config.yaml
init_std_router: 0.0112
norm: "layernorm"
norm_place: "pre"
attn_scale: 0.102
lr: 0.00791
Below are experts of layer 2 (counted from 0) of a mixture-of-experts language model. Rows are named router (the router's row for the expert), up (a neuron's input weights, with its number) and show model dimensions 0-191. Each number is 500 + 40 x the weight over its row's rms, rounded and kept within 0 to 999. Numbers have three digits each.
After each expert's rows: "gets" lists some tokens that make up at least twice as much of what it gets as of all text. This comes from a sample of Wikipedia text that the model never trained on. Tokens count by the router's weight.

# expert 16
router:511466523531513469442508462495444531476488519489544558428480536462500496562487462510483464556464514466551510530576419452460484542417474524434519444615482505491469517436479516437534463517502490459484434496502551464471511449458478505495498416452542492500543447535553417523522512481514478449543495527501466484573492451461403509463501476474481489466596567463486472510482480468482494530602402503504507523583540523480510514471520515504458502579507533540426446492474524494575438424514498488496556526583499533569484538516507492532522509523529437539466546533476484560462512531513537521
up0:522502451535536518484475465511522535549494582409518519550456520415429501486496425478489456524429489474489591484498439569464442517384540508520474521496460491494476495441502515513489488523475453477482445524498523568556390542507525577547497534489491538536507553550588487501516473512494478562457508538501492469564517494474532473462576504451438512529457433454438519547547460489458461531458480533502487520487537576514515546544501472486463491474507482427442517414522501438529579513520501422459492532508457562545452484459506557467545496519520430544505476501550506443474520523497477531
up1:465449458484452454516534507470524542462491491573578531491504481456432544445386510493491448474474559467583471477522471472492556503515556524508496466554473463473455516494448484533455516532473514479497498487494444540454445479485473583526523542530484472428508522491488465540549501451507501469494590491451525389505525548483501533528513522488443505549544542430504558503570452447480530477483519525488538546462540474482510451430507498486445489456558505564504499529575439551589451499472574562524526432444493512485523461483545529615492466449468477484570496526521582518503538522491469498
up2:502520485541516466435523434493547427453509465531519562443502475494475595412487514470456394450534539489461399484492520494523480427455495555448561532464533530434524483539512430529450502463471473545463482464521512552522525518401423504461496453474510474530466477475497465566557471551551474509552441514516468547466538428526428502458433508576459523492495525509451485567457470557486515496546498516479525494479484494564467463479534445525516465541543528473585496460488482531540537468527518502543561464469514582497486471466438474442541491503557511539541468505519502539454504572470478493
up3:482534571458481495500472487428533492521474511485523499490525465490521538441428482497514472476491474465521496519491472422512535496400473455584472509517493456593486591556539519519455467522575451593553442542495542469584511471552514526539535492514503504530482481582557528518492470479535531484538511551521469553553429471528479449479535596540407457490427478440511530507481533491441514490490539541520482546426518488582468437508532535487518526539527515512506449535424501463464442515538486487483459454481515464415460501527501514474519512494507471514432585520529545595441511481472467507
gets: "ing ", "ed ", "es ", "e ", "er ", "al "

# expert 45
router:453507455491520501581482565509445495458418508530507533452429546516581498515499543446494465453483491450475492502488473456518533490428473550469472564499469533496457598445524469485571489532521496499519523502453625534457497472496502506548456548527498525538510489540608481503476497448560521477537489521534504489493465544504493439511542465474554454490526559550560522486437517466509589507500468506490551515463456509502487480472517478516487438507485497572429463428390511519540543475501495557494507488559484467493461508458474512554557554495581434490501634467530486501436463455486527485
up0:488506500494464516455541520513457584540509502503480480423532508525560437490543561425484498482529494452491514458525491474496483416472500542559554492464466506415563488521521578479501534555521474503445433532520531467429514474499502510560478510498465529454462536497486536483541477486499547453443473483510531527520484531522456530464462503518512476512502516441489535520434526457557539494478514558469566448515411468461492563509560417539460551497424444517564458526396514461601501538576462440505485521555506525516459508487468408492525491407567485504543504507559486538518570419484475474
up1:434448535506491529472487534492502427491486503580494529545434430516477489489484462453520489536419480465515493445504507481481507445472523514522526462552418525532503441530492454517536533549499508521519554534471506508519486545553521548569416489475490503475520537554479556487485532439465521473464608529542539568531498546510526477562508520413539589505511481536487509439483522477466500510537499507456443497496461445496466475544585495506515499535458600552414481555523568439460505510488518520460514486574490593472492513522485518527559416495569527603418510520478447459496472509568492502
up2:495435496519537523523539567462470542447493464513592527486526466541546461541497525536532425440507494485505472478483424551516499563502477556516496482489556427526483524465499512463494467502499522490547446534556512474544532509515452464549438473498441493461459499479427481462536495551406583479469499524473546485482577509524446486560456534472425463569424481531547476569529575486500481496521527494486562521451485528511505465459451514534461498460454448514485487500558566462529520520423490497495551461506508457430534488502456399430494628472504438500462500490566532555450514477543489543
up3:577511477445468569456494523528496497573503475576447499530529497513492517530433503497462523439508520492539497616526476534494524453447447466497508479410502471481490502513547483488471417460522519503553503529522535550541534528516474459497473495520466448500521491495476513476571491548486523530452472471594530556554476469482515558556446486490559390489454486499569451444490437471492456563511429459527484472508557565493420486480499485476465444463499469484481523493551576464466449490467483601532481492534519440530439525495518499493516492511511556507398495579433526535555510453447573523
gets: "a ", "to ", "as ", "an ", "o ", "is "

# expert 31
router:531480603556531460453509549497436450499445518464537503487527560470505517463469486409448454513515516520532433585532496457468480566515489511466496537474508508509442493488494491485568402544455440488541543491460500490486528432496476543493503451501481453488585495471466443489523519456450477479496478540501555478463523599476503472585453475452480499433506472521505502509472541464499549522520530502531606534575508534570503520441518476476521465591495502533516509463497608526561524469464484465487550581546474420455536504557526434504513537531497441527509522488479468514411496486471481437
up0:486464521523498523488475497484486477515552458518503492452501478541493532530477528472428479481510497505584543407448465562507504501483498513501438560540475533491499477440478539490517470579480540529531486481505595495532565464522492477517492498405458508596510470521548511443482530535459517530513420491499448498531448504485478562528494504505467547453526465509518485515525494519463539521593451474521470519462523493576447447466479485509529534532506479577497388497462455540618547558501449475517533548435527538549527523443526566492425536442477470491550548426438463591442538418493498485
up1:453485457462509477446485496461537516539508591503394493476442534480453516468519439516569526517459511387498471583532512456493488524450544473577477476610610500482482556539545514531471515514507511504464475463454546550550499493486547544507518451412472526488513482425509487509526522554520535490516545474492501529546472485467460508488519533470513493429538427446523441460477561512467555535458501536537517466488530447472485526514531422495444500502418480554505500505418498486562521575456494541482460437493510525421498505527542509589504538500499481446545507505454568479493516465454457551
up2:456547473516440496536535477412493427567447489508521486544508490520446471507526476490495533435426536527486505562601473530580468440519456483506537522545459566484563484449483536471531492498474477520508533506492505477468476449458547567550484527432553502464541457463486498503531443467543519553482503561498453508496464517380517541479539509493498455480451544457510500484505492522583443506511541502517540493413504413486493467496529484480508505494464459575528429480493501393509442453544522477495440491489513529482481595558490491560483535507501525517505518456538499481481447546456360539
up3:529493523493518509493526549534502543474443484509480500495578433532472465470469467521461496530557433496485410534500551541495495443505424469473475512504483574443476509412534643482484445473479471542539528541512467478521537491539513498517535540505543491541520419424515523584504458511532460528473478521541482525488543523492555523424497450499547471452500494423524497531466426454456538530512481502540471499481509543522449513488464620504613481541557571421465512440483485492469498444402441468486518569510494426478548528547514501492472565520456523526472509519522534466523497471487526486
gets: "al ", "ent ", "ic ", "ical ", "ial ", "ian "

# expert 39
router:465449549472544507471536554503485491490400476501564527460516527445516546537491406477459457515505500500499459543487561493514493498545461450440561442491437492532438452488484486458550554446489523449473456484519586520445523473510525571497513471485558449508494529458555509519542549444558520457613501479493576492498543544393434535549455477506549443458519487507541517509445458453494604531547425516484505515493463484477475473498469473502439552547500557535445448533457616503474504510553486514487513527558522487529492520510468523520549481529525423541476507467462485512463503448467470475
up0:520477460402527544509425517520452521540470520507499513505517531540514480497515539517440481536514550430461414491469568533577463443456508504554493500506489478530482509538520471506538491458465595522495514519496444471476603476495491449575521526537568506508502489541556491571461532515578458486467546524512472454507500519491542491508522615509471568476459518436500520434549570526464425544503520502525475539497429487471417440497539561466513506472413470508483495525434506546522563457479496512493540492492511549474535483551526429469478487537520540557560495503503542470455449564572511596
up1:509472490465508507533538527416510537552501503532484468489457453513457537566485460448529517497517550521484543463551505561506488470492485515539531436400521431560534424554551438459551523547434521591468601424615519507458460551532532512477497466531462511485450579537473483454507555455543516494515486512533502523502484473495512475497515432469551515492486542500565489518475539432537447496490483470430523521555448521450450495569528456536475497481470552419499524521548435486537508458528452550519494523454534569543520461560466587414515526503490506473511463456460470550541517503482490498
up2:531517471512508512506579492451529486425507504494503435512520502431521565488538536443480473504448541522536494542450460455510474490437459509459445537541356557450534405461534580526506541567510518506488470469504498455575467522565497551461523491571487572431468516496408526480503474502442488511528503497547529465516481540482458480522524525563462538508553462557451467479486508521454451537476473489571573473521543469540563484470453544443481565540528532494542519501510513486497488489504568459439490429471478422491520492446523539558498447562498513491475575518508492479447474581492471459
up3:589594494481426534436474533476505510497456530477528413482480481506534500568501488471488505478439495488504475439545486553446419516510533597518525428524478472507518521501481519528551465495452531499458577416561505539493587461547459502513517531526523543438491532539477472454476529500462545491517492509591509487562572501469532528544501455528517516523459516437548471515493467494483497506521483531430453529496489455509440512505495468535464547504538459525359496521483577498514480548448563523511457509523421490493531505516515504560420496522447490495407462517552485483436457419534520446
gets: "–", "s ", "es ", "ers ", "ts ", "age "

# expert 35
router:439381498462516554501479437471468449487543500517568503471497528483457531472510498398466506478531511525477480456610465499488463574468472597473445505419476484528469537508512489408475517499529427477492441483487558492455508465524514551588487558509496463516481505480528423473521544466520508473464488528460541480473509510523401471491527494455477502432554479521562523519452490486468508523496511572489473517458475512518512454505528499508455518505500547496516515463499541569531558459517542507500565508584483526548595507561501493509515492429563443542482566500395498566522438506530433473
up0:549466527463524500489483441517486514488521495524454515431565489506547510511486504519463514541496539476461490496451475472486526468468481473456467520466459428536560498644471457423609534478589486401497532553462535468487529456558534542529487487457505573530491537423466491474452488445545520450555526546481500529503544525508522541527438483474489478552516525558520475484425409493427495507554446486470511510441513562546550497456548500487521504474523449531476517500477497574574509512534543484436540534451521486426438464528487459517473551519573490517479538541472546469568458479557542516
up1:466471500495495486557476476524421477557487526528506463588476461529558482502497543446491441444565471504532458534475405528481456450528528508500521508462530492532503570506498485504460496442517478466449507488497518589543559514448520529498422504544543470521485502411573520571524524463476468460482503542470513531531486574501497544392453503511531536580455473481457546528571545475425428444449433555468564449414522542562543438549499532496490476501478525522456493541542525481533466520535517488499513496530489510465475467489437547531525531585508458528497496520511523487551518477580414451
up2:572430513477499469465510477489449507460476474528567506467487578517579487461532558558531487444463472528578421481434512490478492578465534527482527545458488487457498544482481477498534560508498548556540539474467455457524571491536474490488464519528512505550449456485496549566506481558498493439470490484460567453509605487443447503537516465492453565504556523505435451465574539492528529495443510547479555579467488548516509493469514510507449594485517545494492423520524446429448539571563455537499446490486492549541486490490480537479473486480478494489515499587444466543529501403445456503
up3:429508499475468550477506562513439497477512474526485474461458554556514542480427558490514506486619521575502509525492486527511495589502500520501448490490528486549517539523488496473492518463494543524543504441439468540564485499526547499501474493499571486521521482512465584481491510576582533469555563524515481452488488571542561535532545503506531478486480506479602517487491491436462507470401457519498599497565499486488458515519554497478444530446530459483575483483488534460479490521530573534494428521531469462502393483476505469462441481492447520415518502490561465481586406471448549466
gets: "(", ": ", "| ", "\"", "- ", "– "

# expert 10
router:491419555544564464431480517513537573563575509521501509540513479461485536585503475427494441477480518573507511513493409493504456493523430584439473514479496514499469442490454527458497465474530450453542486479479550443497520528410462536558490476508500527480471497471525475452548499439491494477541463555511448518521456529504545540564520540576525471499555464492502491476493473492554476519581502524529503542497394521535456416450509487487429500473499493509484478484497534546514523433522560493476481538589464441468518516471463497461509427479466479584452531586542439538446528523450437500
up0:530453567514560464526409490531545531553488486505460544595511547461525522428469465477559433473400477506502492482557479522506516509430537574493552481501509403535530534478514567514522530463502479481505502509440453475471474498541455571521405483530471466427505503561497499512526506494444478525511500559468551415454551464533523461523482473524493501523548472489575528517489496466505437521460496505555503497457402478493549486520518509546543501477477492459522554552628461558460487536543526516451485506488524472529535533584506489413483430524489491478525526537516452426499550522559479519
up1:519386469493515520451531549535466510551470430454493483471547492530590537542460474523508407548544508481537424434559411527534488483520460486477524422527479467416509509478506513500475504549479532503439482447443516460495458489432484512498502461572530480507532449508502463478471546521504480500448525563515480474464487489468420520535599519486460531553500484483519426539554503471554493542488470560506470492492495518440534484412519533506464469537488482463573431522449544557569521456500466504383515496474509441458522509509522572469509497508496516430434497486488447491519487568455501572
up2:491505456470543551485481449471545518522499550518532500461451563455496591543473510549459521468483501503528459385495492485572502504426506590449448491529510455460455472556446553524490434491473510453541494492506521480544477527488488579543487525545406436511521487465501444567486500505477518404475465493447462514558499493488497518488395462543576485528572538458435615507526484518441585478560507553518480483537508489542482516507496507487529517520508521482518444451489484507486513557454561561498515542504515491524518493436480506497552429544494493464461474522489412544442488500558456434
up3:478530539516460530481563440506538523436511498476460528473539511506580451470405564481507546469434509431445479580587536512477564534490492492551500554551514441503512543447553479475468490510496516484484544582513449478490536509436551543510469472512534497543457565489505497509480412576557547510478416481573525548470493549470473554484521553506474537561518529462510523500485537483556545475530456493476502554522486488440506481505442491481503453513477547506428433548446530422463465482465479524577522509513481500540507517596530524520526443507458495488538449469440497596467422470543520472
gets: "of ", "in ", "for ", "by ", "with ", "from "

# expert 18
router:500508511428565426505536482486493518564517407526510473500488522394468511560460480519476487574452479496536485519525446497467537484449494495454511554531451492548394471517458512483589569520469476527484572495507502482459482548466465560561473555487508458501521487494506486513561493466546489464519490533474497417464519500426494485462580434554573467495516472464514481518509542478516534513469432569478563580495511476581459504519485474504491480522515490555475480374462534627521482523446514507528507506562487469533540536558453483511468510538522448570505470471452491538444443499519488501
up0:424471536472512481429526566558526551576519504491494455472533562503545485490433497502500493460427461482539520478476559497513503473408526510455540460535550501466450502465449511529531514540508500559416485496534463568533560517530453563549462528522493523488454492487483524558556503479498532512505588494504528426396481527446507451525438490489515455509469480482538543487453475503559527507556516504513428513546575530472485525519454395524435475510474494482497493415476513513479467571467542518494503501525519494505534453555414466435502509516484460598541485579461533530604487512518434524
up1:462449556518511474433539499568531483516489483515524494459411429514498478474490545521483482490604487570548436562480530532535476477530447524476479493552557560515559452538566428453533510462521437526454482481454565424525507522444461552455524499494490483480458473495499483541372564501489460473530468485516408531492495449504518450533452558470537520526553501498519471553571442488518487454523519530508479459491514414509536527476502482459545476465508477553478534500396515510456450423569515478438502586475538520441537507518481510570504515536548487471491514536572534492487505491483454540
up2:479484463611517574483499520543503486542592504428456438462516465513529495435516547445486549463531510483496462477546470535538408452456487515521565493555568523469583523465521440413461506508487498500534488512504531530492480511518484466491464386523487577461571495438494515494598464486525503505516527490468416500460510445440465526446465500449553469481507440489487498499515463427481471495504463465547446545547472465541581507514501526535545501545418558506504552494554495521427431499461409531462552548573547524497492483492497521504490496507527539468490537496459517526518456540462534468
up3:498481580525527524524472537582576421524446542530531374597428512524556490517488540553532479485469494524492554505487547535512553501550578567528535486484563537522439480494559562495479437506499484495486496494501521501526491481537490545462455544527507488483475520438518536489499533543552503496487465546570459497425483504543465505485481521427587455444515503516499492509554504558451511522543522514469489447454567491534500420496419503497500557427526466432522510567448525484507546567484541514531484541491489496505506477463468525497495532577508607498500581495444460550487481443459442515
gets: "| ", "-", "; ", "=== ", "elev", "either "

# expert 17
router:523460555501541507461524518567490478492457511500559448463465534480416627533494511450471434514492479531480436532555507472485462513528451520420496522595473492531478520478498493474462495518521466497570537474440431391478461415429527550577489511510556487526494434491561450423523484425601499475535497509504579439485470530476466518558495496492529485509550559445508581468465508453480495522513490546520526569504496544464491510543513470510406458523476521585463450498486508514548535521547514580529516517550497430509539524506504504493501524513513470526487489469440495528486457446451466508
up0:534463570516514477445529543450516487489469444507502465516507507557464483441471466406492504520466507475549539472480498531515521520502489483515562486435397485476484526507512472573504461482546619538567472416463510497485573509474499534484471503550590444474536586496491493533484517486530519465411511545476548522468482504476462486466428540466551491502461638562522471491452454462552456529458459496528560553482467548506478481509508501467488412542496485541562468524469552507446447492522517582506529469487525478459499514473537511488494481470480505523545427490443505524415547532449586477
up1:518500473482458538542528494564480510543471464528479576389590477544476491522544532575567480440433477469535511519543513485453466498508468474471504487492538536494528489514435459518506453552472407500539503477487450475546497525494525445540484563478436498516542519512551500506564494473474524479499523548440498479487496492521537522534452454460491532552549462485478467518520521506437522507530506589527522455458518494505498584478474456487421541513549604460454485530534459443533440481528442589486625444505514528483427449424446536529512476457528540555483558544542498546502539457488446518
up2:516537511439477459532516522471503468518538427396444533506525528521543533504458515462536432513481526495479476565543481516512479573448553457472498491474502421534538429490483511548477576487523447511461449478527480483467510498492585448475509489482485557547526534520482366553471550394469486475481499524483617544477463452496521510476530501615429470486489495498473569507446484533503496510523521514430505493557502463483501523425538542533560481497532506482508507445507561457560495417442530510527455496499518530471461493478539535506551498463485504512428477534534548554506573413463525493
up3:612475546549530453537518491509416575475500506452542523480474519493481479484509543523463500496495495514514442442490545492493539493491549521444500515462501569536513511512466554622593538489508477464490467499509503386478488488580478537547523526464525469509539472564540496527458516497515520527493439469521457542514421481560563543502526486565575506467464499410464489467451446490433460558504493483515559533485528490419544483414449522504542515472518535538481532522500411479527514471573518515512426479527518510537476540422538476498532435527480497488573442498476446421477452497550479490
gets: "on ", "in ", "an ", "of ", "at ", "the "

# expert 21
router:437433496480582454478548501569465398455476386491527507480473500419515471549495475459469442549430476529486502489535495536488476487501486527476482554528489579538490466463582533416507467512510496475460439458474521431484538467503538543503455511468516441546447495545433366466513528492521489477553528509543544507520455554463516493525504515514568438485561441489578496456495439495461489513531461511515556520533454556539526451495494471514446519530529534530478486494543582524480538467551477431526507578476451460569484498578455509496476568462510494545524522474466473474504503536491465514
up0:524524532512513566454514469537524597488488515464537503455418563525540481520519506497513555491581446577423556488519520502490493571452565437518401492383508412484454548497509526434516504548554518471498553490503476497485482502487588570494467501490541457462489463518515547446515516519456507490511423477559431468534453532519420499481466412594476468502510502522526485487498527544505458428496581490477433512521498494535480532512458490509487521528517505538478540516462444449496486485417458480439505509478478471504583519437550512519454454471449552466509543536461467479493524443511525482
up1:464513542451519518463501493516439427535420519519501574527515489507472429538622522492503497548520433498510439413559494512458466555493529460530476512568495554422528577521507519453506435531489521481556500541504499532565559491475504524462494547477517509580567489562405436454492505487469492552508520448542564559478476491500493508548505447516465506481462477558457493480538518530493488538468478526534515526536533522467531462457445495456499522467542551498459398504518441485477544457569528467524471518546521529544461491520504538486540437520576452501403576489536429483463477485541507442
up2:501532478435482512536479520476554501536529512544431515521480575479472583437431468444450527484473452498548479523434518516523475479532551476472461515467482521536525499464469490544448466539525565515500535432474519461543596486521464404509477472463494443525583538490539486456617472572472434495509457542610533461430528532534485446411477500502458524547481506502518493470484428539489468501505525491479485571518443541471416491464424477547580520460521488495508474499483530475496437490513490481447499538541522486515551481497516532448464526570567507530578564484534514433521544507509505488
up3:536444477458517523513483487569437500535541494477507531516537469534548512532449450492573504533509443491451551473527523474463461541449527442530446573494563501507496504549468503538526480496527487546536544466517529561441492524503441505519493524494368537476487511418521487532458566435569456479457593446451525469489484540492465520551489508526478458523503448518484486474513528482493537446542563471495546547542506546509519464501543466486511396506477504468501564492486459546575542507528518444593529476518510511508521525455535615479453447460489511519530550395519506523478551558492406442
gets: "-", "–", "/", "N", ":", "x"

# expert 37
router:475482564485535444477470527526442446466453493561638526482487528515544539528458539511466466509465466521498491489525457530477462531492471482545477513519438489498466420432495488478476393559511488486511468470454501487474556478434459553536565433451494467432486549527510541504553542441555469452501500533570467493493483536536439448509516519571505476468498468471580474509499520482484601505532440539488538517482462519502539515548478493470452477496486582483470473446441459532608441442589530518520474516537479476542520534554505507536556467494537476540458518594444508552465529479539506522
up0:515412459495561495489474538519464448473493499502504483481532481465596434469498477480465506477487478409491459477512576514507519566585438483505545454474509440542529475440526510525498488468489459500593514505537452556521410493511478491548480522517392450527525475583466565469412465456497542528544579449448477526542495513435437494509490527512458456467502521493476473517462493582499447527516498504483562537542427526473532501465502465522486456489445497459442540540502566479454460515479571502440535533523563478494417511518423541523465561514534530508503546446545461503557467481552487526
up1:474495526519454493526525516472497581564425561502478534424478500524557444572508511522511497465488531569473523476534528496531410451507503496528452480438467447467455449443510486482512524439466571500511578521505564457474533521510416575535492558526454448468589469509499463520509445492490486477470466546524514503543461468418450434551481485409506436474538564521505516517510590447469463495457538454512494532444571427498479525474506439489495535508462509468514577553479473553571437486454517419532518496514542454563512516484402486526496489493524478516495510549471497512462552501455534508
up2:460499507557446433493496492507500465496478530493475481520450507544509490522504562483491476497412487489484476499528425542474478476480519474530407523505531464555423534472483545463467513445501517497468516450500488506517516486430519448480467485434520503452544457429584505469493550528519452491427484512561432487499466451521551496613532562515497508477427502607561451469575438504500492468568501537452560540513542476549489491488504455473517526473440468511484483414545450504530480454538484488583476566506542424535466525488515496501541467515435544568541498553508429490560564516419438520
up3:484486541554612509478502457461471453427477456520546529547544513511621446521487538519503517515546471515544515501397473512524533486504497552452607500544498507505554511478528456439453488546448534493533449450471506518456521492472445451489560480531458449503444480496545489540503504523465462514494482498486492446451478509444504470458414547418473545588543485463528578543529560447500515524551481534468445488497480492494537487503486510494462533515486513417468546455502505460582548513513472434445471566505541521495548519526462511457459464502518485504537427518457516611500538557475429475
gets: "es", "al", "er", "in", "el", "en"

# expert 34
router:425499556496528484464521534543434460455510466548494442505494535512474538484516493488494474471476475478524442512508446525476475471459495558466480515525448506515491536441561477463540501472491553478461480481470494425491494421536494504450550493455496477554515454598515521561569507382508493482583460494490586521496454467527468454505493493556509462481541461440550496512492521494413513495513444516476581563488483544540492532511486438500477458471525496526439461413552500570598464515492550529564544469603479468488618513492496545533542567470566503498508485502469473491446525443565516517
up0:426494547504539422497565511544543515486523507537466542477521462520488521557489553514471462464495520465465495625475498446472430459408533509543490511437528494479513499524587450484513488488523506507512490494458461431519466496539498439543489499491520479502544462483494471525558516487544440512475543515536479498481460506533526509499550424510525475591522506569484359481570513509560500478535416526410476471462537488479484530492521394506518439479498478534488491511540499506498540530563487475574441530486479555592525498526464573476533457515484536462475574467526482505537594508511467421
up1:517541541489463503475549564504533525474452510478545512440523590462426502482491500466509565474448473538543502468472558492466452496474548501545503508508488513540546457439495492594379408433531509476512531525444439458540493505488533485507504473476530473499460546513432436498512497426451584478459534472484556529510456453524506562544517513511542503545500572485544505485498439524547522530529537514529474476499466563476501554528532511523558510498531491468498489570451441469524447525509516495481515478505401459450544491573478492548503437449416437532494492493417554615462548514510499460
up2:566530534477554430422506458476537399513465525519479536476449602510510441483496389492478569475466460479469476482526485481497503540499483519527530504539459533477481527503471531465506496522481503422489470526545511444513493460528481498592458567524479515508445512495479596502528457438484521540549459509502506492489484539548538518478510497525500512437528538468508555478524517524533515530445506485525528441461480524474554503482574483518468515470502446525646484467598524484509545448500530516450497553475478479395471539580471471563521503563435548577553464551478507512550456463516567510
up3:485494501509552425549512490510497569439538471460543487504486449435537494483528454487508520536461516554497500525481520468536510566421541533451455523469490478544499467459531565504450446489468414631483545549492532575426462537372529495539534549504462535535542469518506497489480473476486556521567484440497457465502394573403500490500468482466542516456529505572550408466412538473523532475506482517509458511590488523520526527500506506505523456506517441532498483494473497465524471503511579518453503460491524457538503504500475465542481509503521449549546416505571545486538506478462538513
gets: "e", "a", "y", "o", "i", "t"

# expert 11
router:483478542435511580536482492473533458526477490475483539452517598483526547484500508469484480525485484494507510515511529505491524518427502442534444503499455529528454469405506532488533470552558501402512562469500561490464497468545504561528496512496495526520469519494496473430615557514551499455519495564444536442500482462479421492483493500552536516453551558473522443456428507470431577530527442548463497540552538521463468465446524475493462566473468533498420459538589496481602515507550513556501448493519509451523509492501514521539517553394540481538424486425487470476460445548519495493
up0:495558526489486407475443526533490506542510418490514466402529514474511504478510557475534520461556534486533560510451515500512533549444490386496467558444476451557460507483519534504589440461536504546467506530498503511400478511512577566468484526508519436550498495566473468460535518508560472492458468488534442531530434511473470481495478508487515510543477499557513470489507400491558421510484458543484535529585492530536439517488523513489428530502471476544507446485515521453538524587465435538474481561483482497470473460430561524480538525580503572520504518517534498466577459439514535562
up1:488492461475539530524511419508492489497523478495533524467514493550493530526453528524532436522463442457569508539579434450517492541496482477428526475452514465449550497429527441504498456523575522453513437532525493580391513474463512524511480509531441524447491465505525513470503528522481593588525453534529498512488509605472473456499555520460429492443494549492481582464501535553441452564526456469511489522462548467516448535444504448432539499413516513496509455535516504459511440492548585569509463500471559430476511507532459504558489546562548498502484423477488557477514479558496528473
up2:523474453523483514507520521542493546506523432469528581536434512484458481464510500482508520442515506488520457443441495440446502566493498562515542435518465529461599523496442500424507484473494569559496512542540457522463571432500485491469489504562430532442566501439496487498529516511515497474484441431442548505579474518494454516481524474541526459513528492503509422520448538487492471508544469472523457521520512519541530533408521514421538492464455529539417506474523528482446438558419474584404582497520501475530538518549517466514477447483526568511492513388542488480505531501567450519
up3:526453540551440476474475556502530521565414490552445601490509512442450523578463433523545504450540424483481539450517522469507508504594543488438539456542487556505465448588494509448512492541518474473545475516471435484465487435517487518568445521526467395476492544537537476477498500502513471511455472466458536481516489537543537548566513476431492461530512464469495519506497502500511518573488539476455469466477496525470521543482569454467459545522507439561536576486469509516555568563410526531468540516476540525531527516448507550556482573435473456540445448494471471491477515444509446504
gets: "that ", "\"", "it ", "he ", "which ", "who "

# expert 1
router:530469516459518424443496481529506495469432532502557545479499552476528568515486555524480477554487508524523480500511586506480450504500483506532527508513491526497452454510573475452597497509476525467586552475473586492486556432463526518488469457481590466467476520538426533461561484445495484451514478514519529492459499506423437498478583501474559468459540555474504543495408557426407496492524482509462477561553414542512556392431517479516551551535495491523468494521492530510530455436466556496475507485533482391452483505574508467538499510518524457560504519546488512465483483528451516502
up0:475530462456436446450555445532503576522464467549524576470477515496537491500481515529537521539562505515547499506494543564562530504518506546562486509572449491574527417514497442484438535519493522427496463503435532467422545520502507532517443522415496502453481472475491533473492474530472530516489552505564551534438525508467503509482474544540489560431560432492488491539523516480541551481471457457533465442478449516539578543552430490485477491470464553497510530500512453495530485559501477384514535636499542479494465500458422496540498517528550557518534569498522507482434469459433496511
up1:485504536476549471470484481455501433402441553396528521539502595409504531454501459560481490539441491489466488482599478556485484507519541502552510502532475411508464437491493460457545532575527510469482452501447507554470528557505439417482500495496531529481459451444504525439548539500475522487505537505549516495506478487535531511462497483532522547492529495442509489572556537515476574540409426503513467515513450519537493540549567457480579491499497463467545543459504476487533485584507588514508540494503539527553456517523397536500469513442487509431508429541500532494493514459480496549
up2:426530507473565493411529545502509494495498523489456498525509543459553518440518502535516542513492545513565463517512489538519548477508487501565543547450532546499522409552575454453543505578538388466477487537536582535500564491503518424545446531466528496585504494467507501424599522485475506537444501485469590490459466505466436434560568578490439516501544546536446512477490467447552490546490468529510498522453462477466464487440523515491477506545551531478536555580516530511573509469512513439468526503495486480479477451446502424502515499538541475467482549484488522564489570524507547512
up3:510480551508535500499504466530493456460518543447575514458470553525569527519531543468504471587548470509538556491466494464585489429539463503463471470546465476463469502570458489500501484507516457459536508498504591562517524511473475522534433483528532568465495460489484470470478571544483527489460492391545554593491531438468553484505527587508437465439435515473463569457513469487488512477482501547441501483495466517471578487503414511519489529468542499522497469467511546470514522491506493557430496644517514531487465537513451451492534554457479551424541428497513476456485561517523431509
gets: "and ", "or ", "it ", "ly ", "also ", "all "

# expert 27
router:502436474428519556491524503481553551528507567510596503500499516478443557490500488465482489500432534483478482636473535481482504521449457501522479555583515571566520498495544537436469522481546499460457448468453484457502530514542513549563522481451513429449452496544504548552534517495498495439590467579463583465496464471502436493470466496468453451479478479526551493463438476461498469531458449564537505558558494552494493522489600476451481512585503485518442546489396496522546509543462536529497539478548487499573484537452502494489461481459505465512478452526519450482507519521511445440
up3:523527535597474485407450535520566469550489469538511506517529445474500541472549515454507491526549514553497410559490527475515445552508483505534451450526521516472490561503506445504479509474478517537492540507497491406498505466509472528454455576474550534504541541535518445485529460537471456496509518502462541559486461625524469518550477505501466494448494481465428459454494510448552519540507493493537532521513456559505517522476478457502508498468387461501523478523513584579477519500416421537492537508533425476497567510546525518498545459529424504552539446470507615472486522504423584487
up4:528463454505459388467511439489453437549486450483561462512534455505461499555544528507531541488565586504452477540517494496530505425535429478520507467448529548483495485480508504513558469622454514512470477517522568526537488539450483562613464528496472504479524540498489537454447542442492527485506484565383573476476473476462468474535531480475484522464503464454546500487517485549515478498525502465487579516558506443482515461490522372473483530538479532458562518512411457517527491516507486482587471494510522552457426532479482451481486499517476473451584532516481482485470497544479570497
up5:505462455519540522520481541476495455419461452582565571501533470526487489496472528441465443522507563476397487480472522515498507515555483467531464488480516521523521468542413525499449469446432441501550454527527467561465442517544504505570564481448588519532470456505457535532420507470438441521479496527456477484527454548470435472486501471513470427463486516448508472534497479454467505456476526510574511453494516444506480440469494528483428487574500483548606545511506523519500463464448533510559516481444544511509498497527534472576542576578512569512486538552543465444512509442482558461
up6:471474486469462479528515570554527532527460500515542474495474492457580503468482518472493557430469536501510533482513522517472461537475450456483479543493497484432450393572481462464505497451483516468532488542569444523570453424537586474478575428562515470539509549448499527510482551436513530522606520608499506495498434474510467440418532495440492578484471544512496493500441546460496506519462519470576482466488468565536441524440513518519530477549500488524519463508545463442478548482529454390501507505534487396477518462523463536526470501551545485523421511493498474474466521464498473485
gets: "201", "200", "202", "199", "198", "197"